Experts of a small language model.
Size: 8 layers, width 384, vocabulary 16384, 110M parameters.
Experts: 32 experts in each of 7 layers, a softmax router.
Training: a variant of SOAP for the experts, 757M tokens.
Below are experts of layer 5 (counted from 0) of a mixture-of-experts language model. Rows are named router (the router's row for the expert), gate (a neuron's input weights, with its number), up (a neuron's input weights, with its number), down (a neuron's output weights, with its number) and show model dimensions 0-95. Each number is 200 + 40 x the weight over its row's rms, rounded and kept within 0 to 999.
After each expert's rows: a language model's description of what the expert responds to. This comes from a sample of Wikipedia text that the model never trained on.

# expert 25
router,191,193,191,212,189,228,220,259,246,218,284,266,242,183,231,241,218,169,198,139,187,188,244,269,244,139,191,274,148,129,230,227,248,162,228,192,233,159,178,183,282,175,259,219,199,162,148,162,170,182,172,140,219,206,268,184,168,285,223,207,263,242,178,180,200,206,209,156,229,284,225,218,164,204,136,207,160,249,245,192,244,230,218,233,241,179,250,141,270,272,234,154,176,182,144,177
gate0,252,192,297,196,130,117,223,152,239,214,290,281,204,242,168,152,255,203,196,276,158,190,170,213,237,249,275,139,159,208,174,168,157,219,167,230,181,161,203,221,156,183,190,213,165,233,160,221,156,142,174,165,216,172,288,221,174,191,196,128,217,224,235,261,177,165,226,170,173,202,236,260,237,188,203,190,177,170,193,175,251,189,153,207,232,192,161,244,142,155,167,217,200,155,188,222
up0,169,154,217,215,202,213,156,203,201,242,143,216,182,241,280,199,229,211,258,197,183,208,155,263,188,118,147,223,256,195,274,197,202,142,186,201,169,193,123,224,234,134,248,186,174,111,204,226,187,209,222,118,205,199,156,178,270,169,217,190,200,258,198,199,141,157,224,198,207,120,202,170,192,152,251,293,271,207,196,203,152,170,235,220,143,174,218,142,103,269,274,262,260,217,267,212
down0,231,146,182,208,189,196,166,197,172,148,181,246,201,244,160,201,194,147,96,238,218,318,229,250,154,195,188,200,206,188,209,280,140,173,181,153,192,184,198,252,197,288,161,207,227,245,227,189,174,224,250,192,176,276,233,189,153,222,212,192,199,211,181,172,238,224,251,142,237,236,211,157,155,234,280,217,208,177,166,190,163,217,209,222,229,195,222,160,233,130,231,131,235,184,139,207
What it handles: Sentence-final periods, often fused with a word ending (s., ")."), plus decimal points in coordinates and figures and "=" closing titles.

# expert 13
router,224,201,280,168,256,252,222,178,264,202,191,228,234,187,165,140,186,234,249,136,236,192,212,222,227,190,248,187,200,182,244,174,218,212,215,161,148,159,140,209,227,170,171,170,177,199,146,237,119,196,171,227,196,236,173,194,189,188,179,243,250,238,214,276,245,221,188,198,176,163,230,217,238,192,229,258,218,226,140,168,239,161,137,196,246,216,112,164,169,173,153,222,175,216,256,161
gate0,211,262,262,242,165,221,168,209,159,187,144,165,199,184,244,194,203,153,174,245,268,155,179,180,276,235,203,203,221,249,211,140,213,200,190,184,236,223,247,209,214,247,170,167,209,174,202,230,177,229,230,172,141,166,198,277,209,201,170,151,162,227,212,226,191,232,237,193,166,92,136,238,156,167,227,226,186,220,131,240,227,201,172,253,165,242,148,128,243,216,193,154,199,183,191,219
up0,166,212,226,246,204,197,256,169,241,215,289,178,190,208,233,163,172,171,221,220,229,262,216,253,235,175,175,197,240,234,231,234,238,156,190,138,163,295,168,96,167,230,231,165,237,185,239,199,227,251,233,263,193,191,117,210,223,214,217,172,195,150,117,192,181,223,207,174,229,155,205,143,193,205,182,230,222,166,220,225,87,205,166,154,159,196,230,226,315,204,158,214,189,152,207,170
down0,278,262,219,183,236,196,212,193,259,153,212,247,171,170,194,156,133,186,281,223,144,146,177,164,157,226,138,210,256,193,204,201,142,258,245,150,144,89,215,224,199,136,237,284,253,216,167,239,166,258,123,169,226,150,188,220,215,200,159,218,109,175,207,161,114,227,193,221,203,164,198,265,122,135,167,195,135,261,207,143,228,209,143,254,244,216,193,254,173,174,290,116,149,218,238,204
What it handles: Nouns for people (man, politician, officer, Duke) and endings inside names or words, such as -ist in Monist, -son, -ur.

# expert 11
router,219,199,195,222,157,146,207,175,158,167,185,137,111,195,89,172,227,242,140,177,175,231,207,101,141,230,176,205,261,260,180,237,245,237,174,199,237,220,181,217,199,268,183,249,251,230,198,174,115,202,167,152,193,188,185,266,277,228,268,174,260,201,205,169,139,158,192,213,213,258,157,190,183,237,306,175,209,183,197,159,141,236,195,141,148,194,206,164,126,239,156,168,184,208,182,304
gate0,204,188,274,86,194,212,205,176,244,255,183,294,224,220,178,151,152,188,169,161,170,177,229,248,219,226,181,247,176,254,166,196,210,281,184,222,159,222,214,223,190,244,232,281,209,163,220,250,232,174,220,168,148,194,198,204,235,185,276,178,198,235,185,193,182,171,140,205,160,185,253,118,210,186,301,210,234,192,153,221,127,104,190,237,191,231,239,172,226,183,266,143,220,203,184,143
up0,230,140,242,180,198,214,212,177,190,237,165,178,204,197,234,165,167,210,251,191,150,254,221,175,157,156,160,205,172,220,142,157,218,244,182,189,222,172,213,241,241,216,199,133,162,262,260,216,304,209,236,238,194,247,138,209,202,245,124,119,248,164,171,178,166,204,153,300,284,240,163,181,257,240,234,177,152,252,244,196,234,196,242,223,134,187,118,191,193,220,192,201,188,239,123,196
down0,131,240,251,228,263,261,245,255,176,183,235,134,242,182,215,274,218,199,172,159,189,202,179,227,250,203,64,162,206,198,233,181,161,170,183,204,180,168,224,221,206,203,184,163,189,186,176,190,113,213,185,156,174,168,280,260,180,209,215,198,225,198,179,222,189,200,244,171,169,179,268,208,202,222,175,211,245,190,204,158,194,202,190,220,168,239,165,163,189,298,136,266,246,187,194,206
What it handles: Preposition-plus-article chunks and bare articles before noun phrases, such as of the, in the, for the, during the.

# expert 29
router,192,248,188,246,194,208,170,208,157,187,214,151,188,121,220,188,165,194,219,208,216,239,225,104,249,160,140,238,244,214,219,200,204,271,184,198,227,210,219,229,169,103,261,186,157,265,190,161,314,188,234,225,170,151,189,237,198,158,194,167,267,169,198,139,235,221,239,216,195,127,187,191,186,236,228,223,166,191,163,177,223,145,234,227,227,201,160,216,216,218,284,166,140,227,167,155
gate0,191,202,207,234,163,148,204,239,190,161,186,181,211,218,186,156,222,211,167,164,189,150,152,161,190,184,214,252,142,222,168,260,181,264,228,194,246,205,122,238,176,151,282,205,84,213,218,182,220,211,183,284,199,115,240,216,206,280,232,196,162,286,156,141,199,218,178,257,203,245,183,165,187,229,241,108,293,224,207,234,131,241,228,191,167,198,205,209,204,200,183,142,246,218,201,209
up0,212,143,244,256,168,169,189,239,214,244,159,179,244,152,261,226,176,200,222,181,172,206,208,245,183,131,158,125,297,205,208,250,252,211,225,130,172,206,187,245,172,217,164,209,202,229,248,198,240,211,134,164,238,188,136,145,176,196,218,245,213,147,229,160,166,213,221,117,199,106,100,215,205,213,200,260,202,219,118,169,205,171,175,196,214,188,159,206,128,140,138,140,220,184,189,159
down0,260,222,225,220,237,199,103,191,189,223,171,186,201,217,146,210,176,212,178,179,178,171,168,195,129,118,160,202,156,261,208,195,243,166,166,226,249,192,256,224,171,219,185,247,175,218,180,233,231,190,212,217,270,214,145,168,151,203,153,140,127,158,262,150,243,253,178,171,252,230,225,257,184,168,224,177,197,159,204,192,181,268,185,159,208,193,249,212,176,184,169,198,203,149,193,218
What it handles: Double line breaks ending paragraphs before new text or headings, plus word-initial capital G or W in names, such as Gurdwara, Wanted.

# expert 16
router,167,215,48,258,245,139,187,186,229,180,245,224,194,152,240,139,240,237,172,149,154,215,223,187,167,210,155,245,172,156,260,221,191,186,195,177,235,213,161,211,237,271,142,187,267,256,173,149,169,183,158,110,238,144,223,200,166,274,227,104,189,232,183,281,166,144,284,91,178,217,155,212,148,187,252,209,223,211,252,188,201,226,278,188,177,186,180,80,224,205,165,173,157,192,242,172
gate0,155,305,131,179,186,183,215,199,266,277,234,198,212,144,204,201,258,148,144,224,135,248,141,223,206,185,176,192,214,226,68,198,191,177,150,190,170,237,194,141,267,244,248,144,222,169,178,208,220,150,210,196,120,227,143,189,194,286,255,228,157,122,218,191,206,186,204,252,204,201,254,195,169,192,205,148,151,273,127,202,240,197,259,205,230,257,160,139,185,157,230,176,144,217,202,210
up0,206,219,203,234,197,288,246,141,304,193,240,197,181,188,219,327,195,196,160,173,149,207,208,222,215,209,135,126,174,187,120,156,189,215,184,197,179,218,234,219,186,195,251,155,186,218,183,191,156,193,140,265,153,109,212,251,227,226,201,182,179,153,205,108,235,131,281,255,243,231,176,133,196,176,209,221,192,229,256,215,169,156,254,136,137,270,184,217,284,266,106,292,182,212,233,193
down0,219,199,207,208,204,152,202,97,150,250,246,240,249,129,259,199,227,215,207,258,237,216,246,106,220,167,153,193,277,119,283,194,186,294,161,252,194,164,172,176,191,195,147,194,260,212,162,192,212,242,180,210,179,233,147,201,175,233,169,183,183,148,217,229,209,106,246,212,166,164,213,135,154,153,275,162,263,170,128,163,256,253,202,210,159,210,155,194,202,149,177,193,193,217,285,225
What it handles: Prepositions and title words before place or institution names, such as in, by, at the University of, St., often in lists.

# expert 3
router,193,173,230,176,191,162,201,159,180,236,210,138,180,204,227,160,191,188,125,205,227,205,214,203,92,191,206,175,230,157,238,220,197,139,212,225,200,170,89,172,189,200,208,215,175,274,237,151,156,228,161,221,201,242,230,290,194,186,251,267,243,157,235,273,161,230,197,257,144,183,149,193,170,169,200,169,252,189,179,157,235,235,153,166,216,227,232,223,233,254,146,233,168,207,228,170
gate0,212,229,270,132,232,268,233,230,181,197,186,231,209,186,253,244,190,264,270,256,229,224,145,245,220,238,160,234,212,211,156,157,203,98,199,212,192,232,172,167,240,212,295,204,179,158,247,222,226,215,250,220,206,137,182,188,170,166,196,196,175,146,176,195,250,202,191,245,208,208,219,160,172,234,219,191,254,229,229,270,139,219,253,130,104,221,206,201,267,197,260,159,208,167,166,204
up0,176,229,225,119,230,249,215,192,151,155,189,166,189,176,238,210,158,175,152,215,243,208,172,223,225,195,148,210,228,150,226,185,211,196,224,280,220,212,116,203,226,221,160,192,248,169,221,219,138,270,216,200,219,162,166,286,146,276,202,203,214,175,257,150,179,172,241,142,169,283,206,204,251,198,270,220,283,124,240,203,145,165,241,220,214,283,167,191,233,133,179,185,96,190,263,213
down0,167,204,122,162,138,263,248,125,172,253,212,229,169,224,186,218,169,182,211,217,176,156,157,205,186,190,168,220,183,195,214,149,207,207,210,167,232,173,221,208,175,228,136,143,120,221,191,160,222,192,201,217,111,207,256,141,122,187,193,232,250,223,232,200,204,226,183,270,132,165,273,197,193,216,167,209,190,200,219,165,209,252,111,211,163,206,213,308,193,186,199,162,232,223,229,192
What it handles: The last three digits of four-digit years after a leading 1 or 2, as in 1998, 2016, 1871, in lists, tables and prose.

# expert 4
router,115,255,192,213,191,188,180,336,216,161,241,132,151,195,161,142,206,220,173,216,236,196,224,204,160,213,167,210,223,185,197,237,225,248,206,188,155,211,190,206,172,134,184,218,162,145,250,188,242,195,290,254,162,134,178,216,248,167,179,170,154,191,225,171,249,226,196,210,286,223,248,199,308,244,163,195,222,214,244,174,190,171,156,190,155,203,170,215,219,170,223,211,144,158,194,159
gate0,186,223,175,156,206,171,129,189,158,258,191,177,155,126,238,239,194,207,180,165,227,228,219,182,267,258,203,170,146,216,210,262,138,148,166,206,196,245,170,155,261,224,229,195,219,239,215,234,208,164,281,200,180,216,237,240,210,204,145,239,174,245,126,182,221,146,171,241,185,159,132,252,266,239,265,167,144,167,273,172,161,214,180,170,179,237,152,164,223,249,236,153,165,255,229,189
up0,210,140,174,211,269,137,236,267,153,248,214,130,178,260,237,116,259,198,201,228,259,192,258,180,165,109,235,173,184,211,124,220,179,171,141,185,190,196,163,260,183,318,211,260,250,226,176,222,202,218,207,211,281,147,217,125,172,238,163,238,247,225,258,276,195,232,188,204,195,197,135,155,228,202,210,277,260,243,132,248,177,198,285,220,217,251,206,134,150,283,127,227,185,263,218,245
down0,214,229,205,209,177,227,188,172,150,176,258,181,175,165,194,136,227,190,238,223,206,242,161,288,157,215,174,162,209,171,241,194,206,157,152,232,191,191,207,195,183,158,165,227,206,214,202,175,262,189,269,191,230,153,194,188,220,201,240,142,213,173,187,112,211,200,166,195,190,206,227,211,164,173,232,205,188,143,254,219,227,217,268,187,198,253,156,123,140,184,262,274,208,191,162,190
What it handles: Line breaks ending a row of a wiki table or a dash-led infobox field, before the next row or field such as "- Country:".

# expert 10
router,158,206,184,192,203,246,218,174,174,194,204,196,229,267,156,132,198,173,293,211,105,197,171,115,255,274,200,216,224,202,186,178,146,182,234,172,222,212,142,219,203,217,244,197,197,153,219,254,300,272,211,243,238,207,195,217,219,188,176,271,269,176,181,126,170,222,249,129,227,228,204,171,221,202,160,181,184,236,251,247,155,132,207,245,161,257,206,171,172,152,220,211,192,171,225,223
gate0,208,148,189,216,116,234,244,277,226,251,211,198,168,274,208,200,233,179,262,183,157,180,181,230,221,176,94,232,234,203,253,175,206,180,203,264,197,231,190,198,187,198,156,177,210,86,256,233,203,173,234,158,202,125,185,247,216,179,321,236,225,253,178,138,171,233,262,209,181,199,237,208,199,229,243,203,161,187,210,139,218,218,205,231,178,229,250,137,144,217,168,183,205,163,164,234
up0,192,210,183,234,199,122,198,211,171,231,199,148,241,179,249,121,229,220,156,251,210,219,205,141,173,261,195,199,216,171,190,222,154,229,161,187,213,186,211,229,151,215,192,206,193,209,228,161,201,115,146,124,217,300,134,192,161,199,241,177,196,207,239,202,257,140,237,206,311,171,190,271,164,124,163,221,238,262,219,167,231,211,144,191,167,252,232,164,146,144,223,189,188,229,199,228
down0,210,212,177,237,175,163,218,262,183,199,127,183,200,220,161,200,222,231,222,187,244,211,166,230,179,178,213,224,214,235,125,167,148,220,231,174,237,146,184,267,219,230,211,277,142,148,145,243,186,147,262,205,239,224,145,213,231,162,151,175,115,266,215,219,283,217,114,206,208,221,228,193,228,181,201,118,216,225,185,201,132,182,199,162,234,241,202,300,191,171,234,292,186,197,240,219
What it handles: Forms of "be" and defining phrases, especially the "is a" opening an article ("village is a"), was, were, and appositive commas.

# expert 24
router,192,193,207,190,220,236,169,212,241,202,218,97,189,227,235,233,166,148,202,226,219,172,146,251,210,229,237,130,172,173,155,179,151,187,202,226,200,195,224,198,164,248,181,214,181,213,271,187,232,210,101,194,230,182,158,145,256,216,215,311,198,187,188,225,227,173,221,184,240,236,150,183,230,194,192,195,259,177,105,164,196,179,212,228,168,182,178,228,216,238,195,205,204,224,158,316
gate0,190,182,221,176,158,256,176,230,223,256,115,186,164,164,171,176,233,185,281,233,210,127,153,191,171,228,164,262,228,232,130,145,244,163,281,217,154,174,212,216,194,215,200,261,264,140,238,177,242,252,74,237,236,100,263,203,178,203,203,259,167,191,241,190,295,203,166,163,242,195,154,82,169,198,245,307,237,164,130,231,220,61,187,182,202,241,234,230,284,222,156,188,223,227,223,249
up0,205,164,226,206,235,199,184,199,259,216,231,217,211,187,224,272,224,158,267,165,212,184,259,201,238,181,188,181,137,179,165,139,149,181,170,186,171,101,209,223,208,259,217,208,210,255,224,113,164,122,161,177,148,223,213,208,197,152,131,248,195,220,210,229,166,245,253,150,164,134,266,210,244,160,221,198,206,162,269,241,171,128,209,181,162,241,254,188,149,163,240,202,171,278,216,194
down0,232,219,245,142,110,234,206,226,234,127,162,251,245,248,161,203,226,231,262,217,214,240,237,194,168,220,210,187,156,264,304,225,227,293,180,130,203,200,264,180,222,221,233,215,165,164,219,212,243,211,220,259,194,134,174,190,179,229,239,173,231,207,191,141,209,185,172,237,232,151,198,257,191,129,221,142,121,178,223,149,265,284,166,198,210,199,149,202,190,188,213,140,168,209,178,216
What it handles: Isolated capital letters or digits inside acronyms, codes and numbers, such as EF4 tornado, LINEAR, IEP, a leading 1 in years.

# expert 27
router,204,231,193,189,124,261,155,265,200,216,178,146,232,180,253,279,168,181,219,251,250,205,222,199,174,131,178,237,253,175,188,248,218,211,217,234,179,231,236,156,219,141,171,197,177,168,122,151,241,165,191,241,217,124,235,223,220,173,178,248,150,205,215,201,229,220,187,251,187,228,111,232,162,160,142,170,235,191,150,156,210,125,171,207,195,193,221,172,145,231,191,232,176,162,159,281
gate0,145,214,243,184,146,232,230,224,242,199,253,208,214,232,191,222,221,182,129,231,249,194,200,242,184,118,261,143,90,218,223,216,169,240,200,189,265,240,119,164,256,245,250,177,158,205,225,250,113,157,206,151,197,240,236,199,160,179,201,127,276,246,205,164,211,246,209,164,197,175,161,234,181,142,163,146,189,210,221,217,155,248,212,185,121,183,249,229,226,191,242,235,230,163,182,111
up0,234,200,184,170,197,167,252,211,170,172,119,224,158,193,196,154,219,178,200,189,145,185,231,224,187,237,224,180,230,114,199,215,200,220,263,184,211,254,218,213,211,292,244,257,181,233,125,179,230,216,160,235,245,207,165,147,155,183,157,222,212,130,167,191,296,234,231,239,218,137,179,131,198,200,251,206,178,213,245,202,141,229,184,168,254,245,261,168,229,236,211,149,230,232,199,137
down0,186,224,168,92,208,258,245,241,175,179,210,158,206,148,225,221,213,217,171,171,248,139,205,133,221,144,206,148,183,200,235,278,208,227,186,259,231,189,236,364,190,190,298,266,216,231,162,173,202,268,208,227,178,197,170,193,180,247,229,221,209,165,169,172,226,138,169,201,203,202,241,269,203,146,234,211,173,141,279,227,174,192,163,196,232,196,191,177,170,264,227,143,231,212,278,211
What it handles: Pipes, dashes, slashes and semicolons in sports and election tables, plus short column codes like GA, STL, country codes.

# expert 30
router,244,232,211,176,164,171,206,248,230,195,199,221,204,166,219,300,207,217,181,189,155,157,172,218,240,222,269,209,204,237,178,164,165,190,194,128,118,195,243,176,165,190,188,167,207,181,201,151,197,172,164,226,212,205,173,235,216,148,167,245,81,263,183,198,234,217,262,183,205,212,230,156,151,229,191,193,174,219,160,184,250,177,250,279,256,228,220,205,203,209,180,187,281,103,222,198
gate0,220,220,149,212,287,275,218,212,233,238,167,201,209,205,194,139,165,232,187,170,190,179,262,156,165,248,190,236,257,234,218,320,279,129,225,228,200,240,164,65,206,151,178,216,163,259,198,119,222,159,204,175,151,116,185,221,139,212,207,188,168,210,163,197,204,268,207,172,155,193,176,223,170,110,174,149,228,200,192,214,230,182,259,173,230,221,190,192,211,232,106,195,211,140,197,176
up0,149,149,199,164,205,145,218,233,188,166,208,155,221,180,149,253,194,177,164,254,188,261,185,241,167,291,236,198,228,198,276,213,177,144,171,214,207,140,219,170,141,207,186,242,139,176,179,207,271,206,164,199,233,226,207,174,228,215,210,214,224,257,255,142,232,236,82,291,196,211,169,170,216,251,153,187,164,232,245,169,252,186,217,246,106,250,252,191,210,189,144,211,167,271,227,247
down0,133,109,205,195,180,191,204,189,179,209,163,187,208,218,179,189,215,134,272,223,224,232,242,227,251,247,223,114,184,217,147,160,167,253,203,215,220,162,139,202,143,203,212,203,208,199,206,242,206,227,204,258,203,158,228,135,138,180,251,164,305,185,254,220,269,228,181,235,228,198,227,149,172,207,265,187,127,219,192,162,141,214,224,249,181,244,206,236,159,167,178,214,220,222,234,127
What it handles: Latin-derived stems like form, port, design, art, ap inside longer words such as bipartisan, Paranormal, physiotherapy, transport.

# expert 26
router,179,180,236,253,208,270,139,195,190,149,172,208,196,209,118,211,215,224,212,189,206,227,193,164,140,192,181,162,228,208,157,46,224,189,248,245,115,254,184,206,240,159,173,131,209,150,206,198,202,138,224,219,231,128,154,238,222,213,249,275,239,182,158,160,100,196,168,224,228,182,233,176,217,184,146,235,208,191,215,264,198,249,144,167,142,288,233,207,200,157,187,261,190,147,170,135
gate0,180,176,167,253,214,142,287,170,239,225,191,157,216,251,161,220,223,186,114,187,228,184,215,209,150,207,208,217,167,185,234,218,225,181,130,218,314,169,168,211,177,270,240,241,150,214,207,172,134,216,190,221,154,275,126,194,180,145,108,230,168,243,240,245,172,217,207,222,196,186,217,265,206,213,208,158,231,236,235,220,156,205,221,204,118,169,150,200,214,261,227,199,149,182,187,176
up0,214,220,187,255,174,189,275,233,210,219,240,220,143,146,184,52,161,196,199,244,206,196,189,186,193,196,207,103,169,165,297,220,233,170,177,204,241,179,185,208,187,175,238,277,224,149,173,247,251,150,164,302,174,236,231,137,241,252,225,184,230,179,194,212,152,192,221,239,240,192,201,261,191,277,253,163,202,215,200,302,207,249,178,292,140,264,190,165,229,247,177,181,145,187,208,178
down0,218,267,192,129,207,205,171,211,240,211,288,193,125,204,211,150,180,184,160,167,134,232,222,250,186,86,225,177,147,172,254,262,235,220,238,242,243,100,241,158,170,233,203,192,246,244,195,240,199,232,191,175,172,186,184,202,255,206,226,186,217,257,277,228,227,150,266,200,204,152,143,214,231,217,233,190,164,191,211,185,126,175,193,225,207,211,232,231,194,252,183,192,270,149,210,169
What it handles: Common nouns and adjectives after an article that often head compounds or set phrases, such as death row, life jacket, ground, time.

# expert 19
router,171,133,172,214,204,285,236,212,164,200,199,220,120,270,300,189,241,218,201,220,204,153,192,240,226,214,234,277,275,230,173,124,210,179,180,197,248,155,182,196,186,197,115,195,257,193,181,285,231,211,232,209,225,190,265,223,111,198,145,153,195,101,199,193,219,241,210,184,208,224,186,209,187,231,173,179,226,221,281,144,220,198,195,183,213,153,241,152,230,216,122,150,175,268,198,244
gate0,218,243,178,178,246,198,106,222,227,169,204,176,192,275,217,133,285,210,126,171,252,183,190,153,149,135,251,184,217,160,200,176,139,209,180,256,164,244,219,171,276,266,214,279,205,208,184,189,157,179,229,150,197,214,170,192,231,218,152,136,193,156,211,129,221,248,196,218,193,244,183,191,115,173,227,205,251,162,279,254,173,214,188,174,153,203,143,198,212,273,225,135,264,171,181,209
up0,192,185,214,228,286,171,222,185,134,280,239,216,263,219,135,281,125,166,237,204,166,157,280,227,233,149,148,175,126,173,245,185,215,257,220,149,122,199,226,230,235,203,212,163,180,233,201,199,254,219,211,154,230,179,205,190,193,236,226,170,144,225,286,244,180,261,197,228,200,212,230,203,224,295,262,272,205,228,174,159,205,181,209,203,181,153,121,291,160,253,219,217,186,257,157,210
down0,162,230,217,201,225,199,194,169,132,163,100,266,293,177,202,231,229,112,154,165,188,160,180,181,226,183,176,212,147,126,167,256,239,194,234,207,221,273,229,159,221,176,220,222,217,193,195,157,192,120,218,164,149,168,158,163,161,192,229,242,188,154,71,214,230,241,199,155,187,126,186,261,197,119,200,264,269,196,224,203,235,238,161,186,208,183,125,275,169,198,164,206,209,160,198,197
What it handles: Tokens ending in a space, like "in ", "(born ", "| ", ", ", placed right before a number, year or date.

# expert 28
router,200,227,236,158,209,175,197,247,190,240,132,249,304,195,266,217,176,198,215,178,132,240,206,158,227,195,170,168,196,181,220,197,192,215,177,198,167,210,256,231,189,207,168,249,251,218,266,245,245,184,189,195,155,157,210,165,253,243,191,200,150,150,268,202,197,165,109,225,177,238,191,261,190,214,201,210,218,163,178,228,197,161,221,118,235,230,262,202,193,149,246,145,204,111,163,166
gate0,276,158,203,248,205,192,200,225,229,187,164,243,204,202,207,157,208,177,242,191,204,199,121,230,174,189,158,207,260,150,205,250,230,212,179,170,242,232,69,181,183,203,207,235,174,170,209,168,215,252,147,211,195,139,179,225,172,253,243,246,196,218,223,205,176,283,181,266,206,106,212,185,189,229,157,193,97,156,232,197,182,161,253,169,198,286,139,244,199,223,228,139,171,146,200,237
up0,239,215,188,253,213,187,204,194,190,216,216,187,186,236,179,245,257,166,199,226,174,274,189,220,216,286,205,205,164,196,95,200,192,214,239,205,179,229,228,207,224,190,192,165,225,233,210,185,253,295,185,180,148,154,151,259,268,280,173,224,224,227,287,224,153,268,184,194,208,222,148,137,179,201,160,172,205,173,197,122,201,202,209,207,216,197,149,183,142,212,210,181,152,180,198,221
down0,224,218,193,208,215,190,186,181,142,221,216,213,172,195,160,236,166,243,226,210,164,167,235,177,205,213,151,242,248,161,268,182,171,191,289,188,240,168,264,211,205,162,225,201,157,150,223,150,235,242,263,191,97,217,246,197,285,181,143,251,188,286,231,137,267,253,242,159,232,200,247,265,205,234,173,214,183,167,229,263,176,171,168,134,149,217,174,234,151,229,153,222,180,168,194,230
What it handles: Lone consonants and short pieces inside words or numbers, such as f in Portfolio, and in verandahs, the digit 2 or 1 opening years.

# expert 20
router,217,171,259,215,226,138,184,262,198,212,173,276,272,261,257,212,144,191,151,247,137,216,204,91,291,165,196,221,177,150,253,156,171,257,198,236,160,166,280,275,172,216,215,237,223,138,199,96,149,183,201,212,190,214,234,162,157,233,173,167,209,267,170,256,206,204,247,181,263,91,241,235,283,225,236,174,229,195,203,213,245,166,241,187,232,218,164,232,219,144,223,173,212,220,120,215
gate0,177,174,161,190,264,261,160,126,188,164,235,249,171,179,210,280,143,176,119,201,233,171,246,211,207,211,205,213,230,143,240,161,116,195,186,209,200,146,215,207,212,256,197,207,192,163,203,235,248,208,140,195,147,253,238,177,194,178,129,165,230,216,216,157,199,186,271,207,180,224,228,276,168,165,203,209,97,128,142,224,227,229,200,190,241,170,199,133,218,239,156,207,199,233,172,227
up0,272,230,191,187,212,224,243,239,186,128,243,210,230,181,156,191,149,247,116,208,164,193,227,256,216,246,240,237,168,200,243,168,162,220,149,171,181,243,253,261,169,147,186,160,233,235,192,280,170,196,221,168,223,191,144,227,243,157,218,259,240,204,148,171,194,204,210,201,224,209,260,214,191,211,180,186,191,253,232,196,151,146,200,199,235,256,122,164,140,205,171,279,173,207,235,175
down0,201,177,155,192,219,196,157,176,188,184,148,246,184,244,118,194,200,148,183,288,134,175,177,211,234,235,195,196,240,166,226,216,132,202,248,198,230,155,272,171,218,172,240,249,225,232,197,207,194,100,202,200,215,263,228,227,219,149,181,214,159,160,196,154,145,210,109,231,132,146,240,206,271,233,278,183,205,165,172,178,141,186,182,169,227,287,252,225,151,163,208,234,115,136,237,236
What it handles: Raw byte pieces of Japanese, Chinese, Thai and Greek script, plus short mid-word syllables like ut, ac, ig, od.

# expert 15
router,205,216,246,156,160,177,210,164,133,204,226,249,181,223,174,227,141,214,275,204,147,224,177,184,221,212,270,199,220,146,256,202,159,208,194,193,214,159,192,205,161,223,238,230,81,187,178,204,284,194,194,211,229,215,246,186,188,212,218,236,130,144,202,211,282,205,240,210,185,193,257,242,256,267,173,216,160,170,227,198,223,162,159,218,217,199,176,249,171,147,136,219,208,184,173,200
gate0,223,271,210,160,250,197,138,188,267,250,182,227,190,245,155,256,140,170,180,244,219,231,166,189,216,158,161,278,212,182,161,127,195,237,194,205,178,202,121,225,181,262,222,186,209,212,272,174,230,215,194,189,265,237,280,144,176,176,252,238,265,216,207,155,228,86,225,244,154,135,188,173,199,272,197,247,180,213,208,248,176,158,249,217,167,212,186,206,211,237,258,171,224,236,195,161
up0,195,234,201,268,153,220,137,124,232,245,236,249,210,225,273,236,206,234,220,155,182,182,150,151,254,173,136,204,225,351,132,251,295,178,219,176,193,267,149,254,215,184,141,216,151,249,167,243,193,194,238,228,163,158,213,273,234,200,214,208,257,224,158,232,211,168,235,187,149,258,250,181,136,254,146,160,266,180,215,254,235,227,198,134,160,211,257,194,239,245,265,168,178,172,194,166
down0,190,223,234,153,157,200,218,159,218,129,168,234,196,283,183,191,126,209,193,251,87,270,183,202,179,182,231,220,179,213,163,174,280,225,249,274,151,240,239,177,224,213,208,236,260,147,172,203,187,215,216,221,238,168,213,143,147,185,137,275,194,177,265,212,226,182,234,251,197,182,256,176,186,179,172,137,168,180,245,170,239,157,203,198,202,241,181,220,174,172,218,267,203,208,227,234
What it handles: Mid-word syllables with doubled consonants, usually in surnames and place names, such as Pellworm, Kallmann, Ferrari, Bell, Mill.

# expert 18
router,156,282,165,175,255,221,190,157,155,255,200,218,239,172,230,186,228,165,188,150,238,173,187,223,196,232,179,307,174,174,178,213,245,196,165,129,179,194,157,115,204,254,163,207,310,235,139,187,145,207,194,234,155,178,169,221,230,223,174,211,325,212,183,210,196,197,100,156,142,155,113,154,161,180,241,214,177,276,182,285,187,311,194,200,136,196,201,237,250,238,205,265,191,243,152,155
gate0,116,248,201,187,239,163,171,134,212,231,218,242,192,154,200,205,248,227,191,220,238,243,204,179,158,201,175,173,198,140,214,201,217,208,149,195,156,255,238,231,146,179,193,170,159,222,235,278,188,229,149,214,208,186,168,131,206,198,224,174,188,126,206,219,240,206,221,222,288,263,292,269,222,173,212,243,210,221,162,202,131,223,267,195,187,247,179,234,198,168,261,166,196,227,182,204
up0,206,174,188,121,236,262,170,178,156,286,151,177,169,135,263,171,190,192,167,210,232,225,197,180,201,202,209,158,211,264,211,135,196,184,159,210,203,256,270,282,221,212,154,185,180,195,229,290,173,240,176,205,221,126,129,193,68,261,146,196,195,279,129,196,175,207,173,174,253,179,211,279,152,229,230,242,138,251,225,149,239,217,208,231,185,202,216,255,147,198,232,229,236,246,140,249
down0,144,272,220,211,102,219,163,212,193,202,294,221,210,238,168,179,162,251,186,159,215,182,225,166,166,165,212,243,255,113,188,153,228,218,115,213,211,230,222,170,241,164,190,200,252,203,253,168,239,166,207,115,198,225,203,211,156,182,138,291,178,144,223,303,252,180,197,267,277,179,184,177,166,249,198,122,246,214,259,170,173,212,148,205,209,186,232,155,228,168,236,195,192,209,186,235
What it handles: Coordinating and relative words linking phrases or clauses, such as and, commas, or, but, which, who, that.